Experts of a small language model: 32 empty slots to pick.
Below are experts of layer 2 (counted from 0) of a mixture-of-experts language model. Rows are named router (the router's row for the expert), up (a neuron's input weights, with its number) and show model dimensions 336-383. Each number is 128 + 32 x the weight over its row's rms, rounded and kept within 0 to 255. Numbers have three digits each.
After each expert's rows: "gets" lists some tokens that make up at least twice as much of what it gets as of all text. This comes from a sample of Wikipedia text that the model never trained on. Tokens count by the router's weight.

# expert 46
router:105101127148117078150152138097194147127186093168083201100160067121175146163166119121133128116125129115152115116145096184140156132114198133142151
up0:158096142164119118081119160119101072108125167126144127187073160122120106112124119145147125152114119147108124122067139128150199137098119102178137
up1:141094135157134114109168153120155080106082174149149110196038163120140112087156060105138087185142109081142133103097162100099189097094096163131134
up2:076175127113038112129185153149140145155167137080164186106169174131136166169119152162114151159143167156128085131128064166080152116144123154102069
up3:115105099136086142126147141090126150142174169110118095138152179139119183148123095042156135119105134081157134070165184158134136149142102075092152
up4:117115124150173073094114174091150128156106127109178083185098123214118101158116120089100156124115151109148209159150228125153122130111120168121116
up5:145118126171110104169153122103132145154147150158121123122122111123113192186100152102175155137148125196106112136114183154156156141114158100133129
up6:120127141181077141123081155158162110161175187151162125155126169119135098121206124106153119152121076084145118148096167157128213081047114064175126
up7:093089095182101153101125135132097091147114186165133096149074134141102132120175078111164129188143082108123095144089190149111201114138074127172117
up8:084132061173130197134139133160122127098122067159162128090161114206170159105132160106151114119204135102113158109165114121092165167168152142156189
up9:111088190170157144147114077174144143136162131153101128135156172114114153065184116137208123174125055109103130099079157143144186073040077085141149
up10:131113120178122175127158193149151105141130177135137077150081159081143138105180082102135126188158119104135128116077143129110188089065097139119084
up11:114107157136093124131151134137158091148155172161138092181085160165061134135158102158134105166135070090124152119067195140117170084035069107157137
up12:119145122175145113082091142149103098106155191183147148160081148104120085095183105162180147178114083138107112128075130133145195116091126170192116
up13:128132138169102152128122146167133103165123173137116098194082139144130159117148104147147154158107099048142140145066155144110174103123061134172132
up14:092150112143123061123123118104125165103157169114141110104166141079082086110132142149126102177133139111098160140149095152124115148141161093089150
up15:138078181116099135119162131145141153158168162070148126114150170123142190122131085164193180085098080116126124185153155109156134106141143092116131
up16:161071162142071120121163177090143118187099165158084118098127125090094070187134152132168174140116105094100028139131110159160118192119151127177129
up17:135110130174175123080117132189118086110151164155137108188097130130130123105194080151176103178115063112108135134069160110129186105104110163195124
up18:070140174189089151152084175152135127172133136153157128175081139150120132197136117092130133175149118091111113122121154131132169138086144146170083
up19:077115113101109121134133208081193120130156130151176151126122123094110106141090134167078203160122130125138118104131132143111137171107129178132125
gets: " to", " ", " it", " in", " he", " his"

# expert 94
router:154127099148171182053096149098141112086171129181119162069144070142153069146126074108079151098119163109110112082171124169152083142172125148131130
up0:149160128117141102159139103145101163101120136094088108142098141109165148128137166150146107157162068131174148101089107130077162103100119125152146
up1:077148148105084155122100144107137075101135130122119137119071151138114094167065100104162125118095152099117075129129118114149145169113112115135165
up2:026135183132158106107098155148155123113150132157180109159102140095097120158144124096130136121180127105132134148150080097125141118137117156094060
up3:124115162143122089168147108211084163108097112079127155149089149124148162144146142161148102151152098159157154135077113099108176065109127139144112
up4:111121140086165117134110073128126143140150099114133125153133159100128140115109161138116106146137108117185133159122150132151118119105119111088117
up5:107175155085135088182162125173140150141110092097147120152081186101139172129181158125139108157171064147155178162072104100117149066077136107112110
up6:126107171116109074177170126149135128138095113108205085174066173105120170163122131163164125162173099120159136147091109107092180104088152111126092
up7:099196082081136079153135113213153183109138069142184148132134166130152107119152129142105166127180134129128182150075136089141120131125115157109142
up8:098153167070129054189150093187134177130087055138110133161083197100160171137146133148118107143184079146164187169083076070140125081103151121110107
up9:147199137102111127139106127115117098141139120155123133117086122118154223192096143099126094145109136153117123132085169128117173145059104165166170
up10:075124154127085114179156148180103131143114133101164089166099165080115123111142161132195166167163120152139163180113112064108183074088150119095095
up11:066135115119094121124163148111159140176125097170111153140096117088127134209179085145110195149156123158121117097152100122131138113116128171106115
up12:110116203123140092168182114171116126150122116101166120176077164114127166150099122149181121149131090147145136150059111074101190087112141132105114
up13:109153160113114072169184110199120157123113102100129101159073180099140162148151177154138098156172090135163151146050113087109155071077159130109100
up14:160143164163079078117172150120069146176129132129134127145131113143152172177161158142117112134175135173132201117156104137120132160111173077090099
up15:086173182107138081186125128219146175155099100139085104159089186107146173129148157133128129134188083143162169186090068071126124100129146106102077
up16:133074129132112123136102116144123128072101070189081175122106155152198151155168100178125105112102108113113110084137063058090138135160118127143177
up17:111139152116205078183108121143179132072144128123119172133126162100177122107103077159117107110116118111149125146133132126079126081198101134136141
up18:127174152099144102166124140163107145138097121079173118164115192118138143127099151118175123135172066152156178121097104117114158088085132089131093
up19:152195072088108142135162164129181097186131095128192172106151156152148109139114157155129146099181115153133156141089077134160136128093108097146127
gets: " to", " for", " by", " with", " on", " in"

# expert 36
router:092143123173175137082158167169162127140069113135153157175122184143116140069184122143118093126179064175110129086077098117108104072130085129075112
up0:123116093126130100131197140163109162133073068077193160134120133116170155084154082132191089144203124147099154128091094052074137112142067137132100
up1:169104126133171137113233144120150162191116112147044147109138101155137121102154115127115116160111091115123145111145136232123128086141131118145187
up2:139092127143138102163150169165168076132098143110082100082095191114135166096153096127133086119188159161098105139082076112053134105149145104120143
up3:175142087074122081157150175143091163107197080164149151074103101083165138109134157132135104137145112145142145189094073118117146120144136100163146
up4:126104138090143152131114109092132119113146150107159107117134140120134135134080172141149140141082087116132144129174230136118183099090124141194158
up5:129131105119090171118142113116123097109134114132128146093072125136145104115128131131141120151115079147111174112100137145122167080005094095165086
up6:154099122132082115141192171133138104124143140148175119096154047115178155171071139135178166188162212155103127154124172091141184098084196149151155
up7:192106064032108146134174140102143131121187102122152158073160101078161154154121120135160133104143102147157094121160078157114145170119174076101134
up8:145077137140136129155164149119109134161116122096100132087097150146119127046169048162129036118190099140144144175128122139102139071114078104090131
up9:131138173125151119127139150151112148179173129163080160085140073118168142163138137098150057148095126121165052160088122135169130158161126120106140
up10:095117083066078166135152152112135113132112100105180097130120103175132172128110164131174147127106071132112122139159181120097159105111095150194157
up11:157140077095135103130220210147168132167097102081131137107111147101126171113173171122137100138214078148112161098089099138098133094070102112098136
up12:139102156107104135160140173115116105144208134113135133121111133076111153130106135136197127194171128143096038170100176137059180094071146130155144
up13:159076107127145165141204150158168106128118068135171166119082158096151166122159090161192080144199148173155055145051108113088147040104110107080122
up14:167086145099132135164152133144115121130187087114123131079158081047123161154132092157156170098186129110123094174123114107110124175128173128110155
up15:157109084112143115144242177165144100133094058116187168124118160084138173115178098157178114138219147165141097126035104096083136078109114121077114
up16:083144097123126123159170134159154099080114093114198137121122112168150150110136104103177155120133103110124126113130129081134134153160109138173097
up17:151114172144150114137247204142129144192114092136143113111132142155121177130177144154129136131192119163170142151088108150132144082132153093117126
up18:173088092080115139133199131104149109139119086124180162067107094112149160146135049127158105134131102176123100129163083143148131166149147096124123
up19:148083112122137141158152111146124077103155093135148126142105141147159185136105134116195138174100129151125075114090169121076159122109101146148170
gets: ",", "),", " (", " –", ":", ";"

# expert 24
router:064172137111100140117176174160141164144186132121137128134093086138141115178095133140155130127158161114101099108133203144133147136112130133143099
up0:161107183153165154147101109090111119144114207128080061201072143150167133121128142154126159160133076106119203144127156137108192092116108113140089
up1:084133101127124159159166227110214068150176092138155159086163129123108162160091156173161145106131099145129121124114109110067137188086175126135105
up2:126052077211108159109120061102131098144090152101099045115154104129196120167136128129182133128111111164091133186112125128135151113129151097123151
up3:142119121178139139170135165117104098121112148205115050148113145123140144127189080105150149179109084091142128123114128166107185085135071127139113
up4:202111172122121116112189077167084103117084118086164100139149173099119113117102139101105069063106141098088148121135164094102114166138144104117126
up5:156129103175124121163140154098159102157153187161125100133089113115142161137106070096168141109166091085089074178122167106117185105126138085147114
up6:128101128193142155124113114116140112108101175152133112166091147128182134135182132133127146153118088084090176104086133119138191082120074111131112
up7:158127126166107115163148141084179116143099155186113079131083131114149140138121083100153138145120062087127093154088154121125192074110100109159108
up8:151128125093031124105110148066103102077168182131121138152169098114128147091092096194050147152119163114142180069091088130152140119074107184137192
up9:189087185131111110134181163148166163140102148133098100105110083104196133167164148050117083147102143123125134174132175208138156128154089082122185
up10:115108114193125170127113092104147074125099155171132106150109153143162165116153096127145137146130082109110130117091075095145201099094112082122102
up11:165093121170144116156140118078145121109125179151129066135167129164154158135128060092152178155141107127108123186131141149108191129163149105129091
up12:159121098167145105137185100096171058128147132173151088145083130145176113145097084125162149127135107087097120194109116133174185074110159147157131
up13:133136087134112135160164172065176085143197138149114091135102115146118154164122123139181154131111103070132046154108160132090169150123125107140086
up14:211099114115125089133160104129107166086104116116119080164092141136113181134096150095172114142064134066146157122126177104086088111161113188136145
up15:110126141155116192108128136077177095159122184177130078155064115093122119184122115096154131082126083038122125178134153139116200101081149106122117
up16:147168072112087136147113159081181115152150150162118139118076122101134155174093121092158132119106144097119059113118143103114138161144164120149107
up17:128116159176140131140120129063118118124117151164108089140086122114161106130110105109149142151103111083106138161121161154109210076109132119128103
up18:114149046144135163152145171105093121094159123120102153114106091125069145162100112149177152120191163148161074136129109122085147096134170100120160
up19:067052045107105113156119136108148128133114132130123144120220116098090156077207143151136161113152112135154068110187155150146148129187150116142173
gets: " |", ".", "th", ";", "st", "ist"

# expert 59
router:100165136189148194174157156192114119139173113077112121177084105127123159132181077184175138210116122096114104097075095099122141102153051100116140
up0:127119104097104145134115116091165084058118135165135136130117157103125108080092062110126066095131104097109108121125140092113142110129155151132120
up1:151080114125099121107104102121097145127118134134133086130102162114101201104072148105180129113113144140163086160081149079101178108096160175111131
up2:083132099178171132100176139143122136144128130136175162109144162151136136136165064165131125179103154128101057149101072129106147111133087148048092
up3:155089113143095093116166139103130108156128108123138121132120149101135119130115108100197101149131136157115120116136139204102185080053118146152085
up4:145130112126132114154123149129144156106162159127098147118114128132116155149123067142136100170076127072215028113174130179099127147112089142116131
up5:120110051083102096119198098100184133169130116163130136022192118184153100179128156091154116088171141105103120109137157186116128138131133128115128
up6:104124110138131177131077116142095165118129166126114149104144077133196120116146143098162092115052130121127151148103148129116123103150093101134136
up7:115113121151114181154104162120174122120092141104129064107167110135124173151149111127187138157146071063106102151118134090129135096136128094141134
up8:146100101146099101107140135108106156154168149123134141091177132098139122119096112105225130155106188168122110122156150189084186115105126109099098
up9:100127152184160117145121118131151114136129122160120157103084106101116151153124079132134140159092181153132049137106094042153141173146139166101108
up10:139089085123083126176164088103139136098141118162153112095196134129165115102118111107180142122086128104151098167153164131126143130125159145116177
up11:100139122155144119157152169145150131145123174095127124139123102113080155157157084175172095184199130118069083119097097063149141101167128115087143
up12:158114127078131075122112201155197106110119102124145113134178124113119149107159179138153145116159109128095151084105105078153122129152168095140134
up13:140100077124072163190157184103148108142148143124136111082156119132138181155108136116210138128154166129158101156129171133080171113084122092129115
up14:116059105127085139164183186107139117118164111115132098093138135111132161162115097147205101118119183129172057142120148203110167111070121118123121
up15:186134125137052133105121095084100141168153189099182076115140170138134163178092169105134180153084128126087113136182192214106134078100124153112143
up16:117122124162106201090077165119145134114119139107150116113206135114147187155172130135167143142080086071117111119151164070113127086109105119131149
up17:138113130114124118073115125087103208130131136152115153117141171084100101131117186102098108055106064117216113112149113195080125071090115074116123
up18:124131114159114172074075180112149140157127127137135165079176118118154164178144113146156147153030136063124079093186141114117126111142105135165154
up19:133123068159120155173146131133084164164128128088116136111230095100171118141118052123177097141129202185050120124136126064107148144173143125081145
gets: ".", "-", ")", ".\n\n", ").", "\"."

# expert 125
router:105118144190117133087133145108150096119108157130149134177088144124119170128090113098174131167137073119106090108134170116094206102124125123166067
up0:181121143114155110127155139120210093202111147144100100167118116168121138141121071110186115181129092111092093096121152089075163100056096138121162
up1:177144226163089117100146156113136116153118165133154084143081109137138121176079142133127177160123119133127124114118128148139141158069160166157071
up2:102106113152107160122137161062157090092154141103183144169061111136133119118091067111160158098139116092129122122141165104105215101145125086125115
up3:124124110156076194126161122143118126142165129108159118122102154087165121149102136084193160141143113082137089152097187137096224119111070118111118
up4:151133097123133133140187218149150112139115098090166132130089105105077158177198095126167090107148198155099159129134105147133136153120128087091105
up5:134156084092050145160099112128145180151140113133079186128106080062157123136133139093159210129112151152145167133099072193113135135092153106105134
up6:188100175154115112109138197087099115117144131150093157096127093114137132102116131047068144111153117122132087144182183155076134142155129135117102
up7:101122073063140090110160124158203092118128112162118133096149108132176152119165118113115135131174118065135137141108129087182121100120101065106148
up8:123121113183088151125162114093102091084113174109142091090142191146106091122100110124163076134114150127116099155166166135076174120087139081115098
up9:120107203114135136080120160128131072178104134134155120136076181148099137166081127072124129127129135106110133112142144166114171122086169104116069
up10:127064179083122059116108107105104117079085169169143107163165177160161149110077117132135113102149081152127120179093150128090169125125170131145159
up11:117144123182071176116120106082125093135172168096177150116105133113144128126152092107152122120138126104126081135102175094115225069106117114090094
up12:114144154089161106108155118153154157103090074114137067119149109093066145131187083125171140132175141107152124110153150121139128147132085123130213
up13:183145111119072148126114105089186057149114137135118104136137122121126101112103092126163094116123129149113077133092177121096166103049119130157115
up14:104109191130106180084082145070155076067163165100090143139106092142122123155095124177128102114082141065127114103180100174129148102113141090150121
up15:121109125147092076142122218116136154122117181131097093146033131125133124193161141076119066098130157153108122103140117141074131139104089161155092
up16:151110141139133109128156137119105136152139157178093093126094164102102138094105130075148124126099100079122187109163210098115157143163158112123120
up17:126117135112081102151133076094129062116129178191119184153089058142152076146090038126079106139111179135145122172111104214138141124084180105146128
up18:112105235155096155081137119093121086147122195156146081129117144155108127167092164118126160069102181128127144144154164130151145158112195110166078
up19:162150165171103099107190164125127153159138088131126054134080148112138187130132149084124123172182102133123150122145118155096143140078127142154107
gets: ",", " years", " year", "),", " days", ".,"

# expert 66
router:069140122114048166131124117106130096134104154142091064120138155099109147119109121095184171132125081100049095110123151109048124136107162128121102
up0:132147061076094068143144151115174175095182067135109068127143148094147159101119127109083108133181042075113132126156160165186120127056140137166137
up1:134130091080117100096160177116086157107119151118160114150124108143118109138121162031132147161186101139155181100160081136205167118103141199114080
up2:159166094093142153112166148093150136105137119161182164158099089162132122152183147018075103153153078108163157120170125150190133136123084130129121
up3:142154089099133162119169147085136128080137123110194171153120107143155131127191143020064097132152073108157151135157118140179137127113094122151126
up4:153154045019105101137162156101160160089139092165148145108147113146137131153148188016089104164163086086126141123132165134188137158104121150151135
up5:083106050131129161099142114151113135159144117149166167120161136148111101101212094053169180137145100090115085159157156088090124132175111169063124
up6:176138103095113129115146140085132148078140112169153181136117067142149132131150138049063117154117082099193163117151087143190140135111102142137132
up7:094158109088090094136142153095200116080174140157128124135072139088133148140138119132123138119148096038082116106166168115149128135135132185150126
up8:150153079104106082121150149133179138149153064129123088122120150144110121139159183067122163125179071094147164138149088161123122139053149139167037
up9:152150101078129158134176132097146120116130133182188166121127119170127143157183160010079102152168072113134148147125146144187130151107092116128115
up10:154129071085112100125144175112093158105123106123159107143133097141130112127128179019116140172167099144160187098162098147204159123096144171130094
up11:167135059067107099119165177107120158107124091135165094144126098149129108143139168020104130175173092140161198104164111148207153124086134152146114
up12:125129073087118102095145173114095152107133118137159118147130102161118105125123176013123139166175080135160183101170106146201157132104140202131080
up13:099085139130151117106133196129181124121163187108114077123070091105126110178148095139126101119129105123119111123139163125118129118099129204112124
up14:172138078098129131116170139091144140104106117162171138128122087158131124145172147021066111159141070110181154118160114145195146146113097144121142
up15:157139076093105103114148144086161150081144098176150153137110080152151107135131144043072123167124065087195170101168089145207149130089114153137132
up16:152131182109112186117124188132165083126105150126133087145107146112113113168119177115148177144087098084112132069093193174114129120091140186155076
up17:085149073133077115136091118115114110020142187175118175147080115084144142094080122085121158149135109097119133096154153077142132161155150165149089
up18:183138081086138126125166149113147148110108092153177116124121083173139117153207161031087117172157088124194162113145113146198136137123098149128108
up19:160141094089132127127160151094134121100128062152166145148100073148113113134163145035073107165142085117177165115163098153189140089114097154131115
gets: " |", "|", "=", " include", "°W", " quickly"

# expert 72
router:178117074190156157120142148097203065116090142132145083073165097128106117147179125097158167116134162113095137102144112167089128086123142069148096
up0:150059111105123136159122177121120097141091140143131136145082100167130146106159125150105149124172107090100174115147091183142162087093133118141094
up1:114145096161101163158126168143138066085086145169142084109148127086109099158166159137132120195127126155097139149112152126107151109081081119198097
up2:150111098133090189127094151142156063154065115144175095144150095118123096095150097101182139180136110192073131129096164151134163077075095092148101
up3:142119165119106158036112119123128136154114144149167121193133127142114122127089117170123139126103176162103141056120156151149140161091123121099134
up4:132193142108069158091069140075154136144160150176184089117152125159114105187092167142104176120089132093150099087151182149141127185091148146179147
up5:117078140109119075141159150111138109143148146130108150167088153101187165121116088160155110167142078112152107138084149095122193143093142134146125
up6:149088158042036109130181151147159124128135131155126134168084163123159143139149129134160130157148119107148167128091126126095178104078156103169126
up7:116084178107159167158109124138217063115095139122132130190057152116104122106117073133179167099111138123130137102079142113107148097104111159137091
up8:167120107122144130147186191146183093116138100132132130121138136130105110127181132182168141148096120105098144126083120141073133098087118116180082
up9:120087129096135118133205124179122147089094086144094138142102160130141133137190094165163097143121122124105105128090058074083130070158141091169135
up10:144104185108094172124183141167175098093096097156192143169119159089092161158157154182182160144105126159126174101066157140106145094063145117161095
up11:148145138157153160140122169131188070096103120141146140132132160071110110111139123135198162123093145112112125099063166118108142113113101103153068
up12:158076152092087170115175142162191076110092099136173117194116199110117124153163139160150120094129105111124221119045128119087141067093133109171102
up13:154075121055088080121161190128144114142133173121098129150122165044134105103118105163145123146143084094128114132085102085112172097088109211122140
up14:124083159111107184113136142143201068096073113141159097212082170131128092175126126140126133119092132111115152091054159123096158100118129130171089
up15:123152124121154211125108091166125085082121113147134123135106141200148105081145131108095053120094156150117107146090152078107136103204078112208148
up16:082104177107100165143026131148137069137079122134149161184085148135135113087105116084178160163097104134082146114066107115125152060112095151172154
up17:092113161121169126129106130150154148058106170126095124117059130072183150157141127169107124143138113121168134102117164066110131126153087146146146
up18:101169112148135209131099098190117115116092152131143149120153191133130106090137194071152141119085180184087160117098153106149137158116128077132149
up19:135038141092069096099133150113143127124134189145095109175080159095131142127109095137103111145117059052160100138106089120128173111125154098134116
gets: " the", " to", ",", " of", " a", " in"

# expert 3
router:105122121171096164111155146127156075149126160176191131138092113105146145134144094093193146143166076110128096142087138149087255142127160109117113
up0:130112124171119126136128101129075068120092142113122137123145152116174106092034134168102120161082151143144164141163150127117101119141123169162138
up1:139131098107118129180165154119172104128167135093131098108097081112188225118157116206131144115114132132218108184113096056168117170117161153056118
up2:122120219127085188117149114126117118184106138145144090089112149112093139152076105087122109106138108077148140151149119136112118097151181136066111
up3:170106122147120128112145053065086154141135204111088111192103109089123100062103067133165173179097089106168125097156115119116168121110074153102166
up4:131176068145063154145081153154113084159166175155173103173108138136066171157111122104126157186134105156098095106135178134132145162127096142131081
up5:116110133139162159065132128128129123131108069178153062159120101161151092146122170133127123126082085124080223131137141100138155132194093150158150
up6:097095112236149069096127049152067092093091167196107094131116181094147161105099103127105135131153144197102172158133108097113157094129128129112089
up7:086110102139196116095103125150106186078106145122119094113111142130115113125090101160164092141142121156096135100181175070115140129163146191120149
up8:106087120112148187140118093129081108134139131126115125094092133077135091125146049097154103118106106185122070141114101104098131076147108108085133
up9:121168110141155123085127111171120129161160165150117120116165105109109112128096108080125143129105129126065088085124159156183139189136156113114084
up10:154169184149105089126097100160116120096121157107184140136139144063141110164161063102105154117115139177081097150102095119162133142144113190139173
up11:134094134123111127180128110125171135113108140091153124131152137151132100095126161080112081133125134135104140115088095255102131032106157141166128
up12:060097158175159109152113171146117114113155189107171142157101157074129140170135117060178193142178131145101161147073133135083189094140137125093077
up13:168081171140115150172121136141156131211158157119221113125121160091094081118159094137189110166092137116124045094105167128123113101128048099113168
up14:098123129168152168147171181133167134121088109109142147161087144222145135111167079146106100115165127148149145134089128140118144064134128150116146
up15:133046134145101136037117122087103102123060095160100103178081095154162108079133154110075080113085142136127168121107132166161159146137144132117121
up16:097103154160139109126141098166131062146119160137168108145115172132080138150123086130163143206157096147095094147109145080095160167098108169063108
up17:100099112131111140156120170103128145170072211119146106145135200092112103110111072165169162125178141139121172126173161100079162119123152123085102
up18:134119125170092148115117103120159154158159114176102100086166129106180136122137166085136131068115156115146151149152153084107126103182163125111106
up19:140150135174106061140142082109136131176125166141186131130136150100170125119176075142138159127147113145086127193097133076118233088130120141110141
gets: ",", " St", " K", "-", "S", "G"

# expert 23
router:107170150175133172218139182185105118149163151052109097191109100153122158137168111171176143219126101081091115093119119131131141113137058088163134
up0:132128109112129137169123176150145141113107155108116153141184150158103110130196097153176118136134114093087144129105097083143130092155109097062167
up1:168108067124106125205163135109160123093116133097140113104203110140182179174135114126176101123223122134134095115119145137085161129113148101138132
up2:110101100053120077169159138127120170119104158165168133068219149170177124123149114120135112076186164141047132187105140129086135107139154139101160
up3:147116139069100110095110159122118150097102120102137155118158168098143111088094177127126100094120088108138156133157226154083127112022113123181146
up4:066129107157118153126173160126230076153195126148156133129124122134097033213150129171154088154111135128065069115024103122150137157145122157084151
up5:138102145151116125099189139120203104098105154123181083127146128112101144209113170111163168132140123125113126149123197141149130145108173178122071
up6:121134114141134125170110154149137139147115165106134114136169143149126110136150097150199110141121118098079125135095098086144136109166103061042161
up7:135123125127127124150060151136116155106043162088134127138215112131140152154136133137151086136066154115078141140174096117148131090150114125089138
up8:132054124129124088087174087123074135043066088192102190109131151087109071116100103102101102088118147152143166116162172094120130148085164164157123
up9:130107115109145067085132117096145146158110117174123154060155154091141126138121105094146136095130191163095099144137077133130123148150151187086110
up10:141136088113123144159201188130144111094170133117120076135175115147090136148150139162130067088235140119128108114108106135134132088124144101090154
up11:152149111142122142166135119132081134153164127106165133140128157126133157090120136122156193147052080095126098109179154184092133159125096187131124
up12:107134147147128134159131179124208144119167164139119094127112080111021121181110092175145107131124127094123082127125103125156133149123137153081118
up13:123127127101135162144062092130048119059065136079134112151143109133161149058087191115120109124121094133124165151161222074137130060109134125180151
up14:153097105133123124175117122124118115104082176100106122107176079103143120130132152091164149138164124145085134144101159112103152096119125129171094
up15:149101130094079138114139116101103142094109094120177172117140173151137127101114146118107122105119067122133173115176201181100125104041090113172131
up16:168119109129051141179130102111111081081103116083221097117201145103171195141126123053201129121172135154120091135133222080052178083132139126169172
up17:191116122124085146196145122108137041132113104115193119117159133089153164105126088084197131126157146148117130108142170165091167052122148080159114
up18:120115102106128125165174195156149130145156151101127129127223113137095133159166122167180121137214137122099105149056120124133133115154125089058183
up19:199108123122097119197163134112101140084098154102151123102200128137185173151127104125177098118196124140145095116124154124079157093115153114141134
gets: ".", ".\n\n", ".\n", ").", ";", " ."

# expert 15
router:136149126147119143119140153110136117148128117161199094139108158189134153165090139093134178156178126065153130089156145158135226137073132111155100
up0:157134180150137118094170144134098085170134119069167090133092113106134093157138159172113087177089092116127101140101150157143158099144145154118155
up1:137070119141174121099194050178135077120126143141158067184144121142169128069140124150094160116099106137102170169096192071103132139129152147138138
up2:117109113160199103086157078150136152134134146154131093161102185140154155114105137103157158129116079121141085118096084162076196111126112159121092
up3:125158134142137105167138175120164087154093152107153093091120176159101203170133144105140134154138096116111188127120157097036097112128116128097117
up4:127106187129091093081171124144085145149152118120132088167159107127186091135107148165123136160155150153110097150167159147152187114133105126139143
up5:123033126160092147153143110051140108163153195107105138127118118065152061086097108120183142124108146136138102129142065143115187187107165104145128
up6:123107122157072185110098136088152104166110170121197128151118189108108090138173088135199156163139132100099118128113120143119188093102118104117102
up7:135068124143097124156140133188054095151144079109115170171106106091094081119118080146135099154101124160140116125113182144129222125155154110137125
up8:189158111091098085117106070113102093195160151106181062111087160122098146085080112091119082107092105070139124125155190106105116103099100130149142
up9:048109157196120173125166098153132094112114139193191113133161176143097158135126143137191171136111084113112122151130132138129153137118147172121089
up10:139121125140109173080128104116076113070127137088073140171114126120141118138155055109128077118150140150109157116112084144137136094089161084104059
up11:098116141197151172154150088116153096120172144118161142091159178145115104134141125130178162131148097141085104173112103149107176115097163128134095
up12:090050177137124207106098215089156151134107189117144110156102191105095147143151130161166142138153102122135087054132141137056220104124129105135098
up13:111152125117101172092120137103153143106103140140168160140147205162122128110123135100181185077150111133117148055145089124102123136091080157104098
up14:189111162160154144097165121103156083104145173143130145148121217115120121099100087117126141146125127099135067059070121158022175108122135120095090
up15:071119141188143144140104107104121139143123155077119096137111135064083112166131106190179104189114117158142135155139214099129123122140140119144151
up16:120121106145133170126121078170108184159121159157042127128120144116147153106084129113186126216091151114136142065117173108058163116158120136127150
up17:131114164156125120068151097094149150123152184164133134234076192145196112120127144113185183136115081092184111086147099132079219103088116108147130
up18:094130124151145113074126095089153119145148166161144089170124184163148110122098134136164166145139120097146088127116120215092227118099073114145113
up19:143070097135147141115155092098139092179173159069137122175150139129136108124114103097178119160111114099103077093135143151075185146128121151115113
gets: ".", " a", "C", "s", "y", "H"

# expert 109
router:104111108164099123121143146124152151135125164123132104151120112180138134126082114143148128134177084083092100170074142132109224105133173125120089
up0:166100157175037168154179087155137101174138143134058117065133129118129194162164142112126111077112129184125078154095146114098138122084110091138156
up1:056103107136202148076128167166145116190102124103097103177111116164125139132067186084120150124148104072109142082160190161093158181115116081052113
up2:163122141133152110162161186161077131141129106165096071103108124056132151141165125124116123149145126194141200188162074091131126156115133098135108
up3:152112091148075134134154117118164133129125173164105089158111164150171161097102100138153114158146075092118126112116170072099202123116132148158152
up4:140098164121130139114113151150162121154114147129164095148113169186179175107087175148179189121144096100094176183068145106082189145093159119128100
up5:105087151162102142103140097116153086122104129147165065166105128140144175131144124133198161142137070116052132097134148112138225093151197090145109
up6:183081184182067142104169108108118131141132164088113063179078119134088134124153100114130137065086114100150135153144150123148135107110141085136141
up7:104124158129119116126110119137159098167165062109182115112095100154084111132126155048157153135145051114109129098116134153135164138075129106146134
up8:179140090194095154141123150148102138117130121132114111093124090079183139131125142065147108131118155144130107118143196107122136157127110140155121
up9:179094118154080150116101172085135121176125191149137088165101146110112162118086112124184144176138080104118114101108173156115219098072119107183121
up10:146165167149086152164110145145165069198147140160132080063106184123126185204148151094127116145173075084123110081090202101139135117146155127164152
up11:088092090131139137146100142071170137132130164096125126108082092145112133146122125174129083173148045128109128121141153210113107111098193060128150
up12:167112103163077136165118160109100116180113150102132133085133076043117168176134134115100113160099197137134080175177049124118136170136156147157156
up13:130132156138140110087109099125091204148127115122090116158117071128138113116082146108106149147169174142136099159130123137090139155164187178096143
up14:075146114127136146160144148169143116107172132135144150143151139162132175164074146095119158106173136077111103183117130091071142157150125183088119
up15:146133092146131174146179095102206114063152156164188120145128152122155162153128122104134106164138122057122147138123138145093142119125118090127121
up16:127126167112096080134103101124099166124142158165024123113110123060178157151105112091180125164164107116158094115164159113200137140125151114076165
up17:147108160149076100099112152084139161124110180130138129172090143105183141102134127121166158165149135114121107134099144166118217137055162108086046
up18:125095102111136127099074151105128089129134145153216089134140148134158101143099147123107110142123116108111146148131135127166141150140171132115083
up19:107093160196075117114105142099127090105098155176143067203095124114115127106108148123177149129141112113126151118130162113131219130100146093122087
gets: " |", " ", ";", " —", " —;", " ·"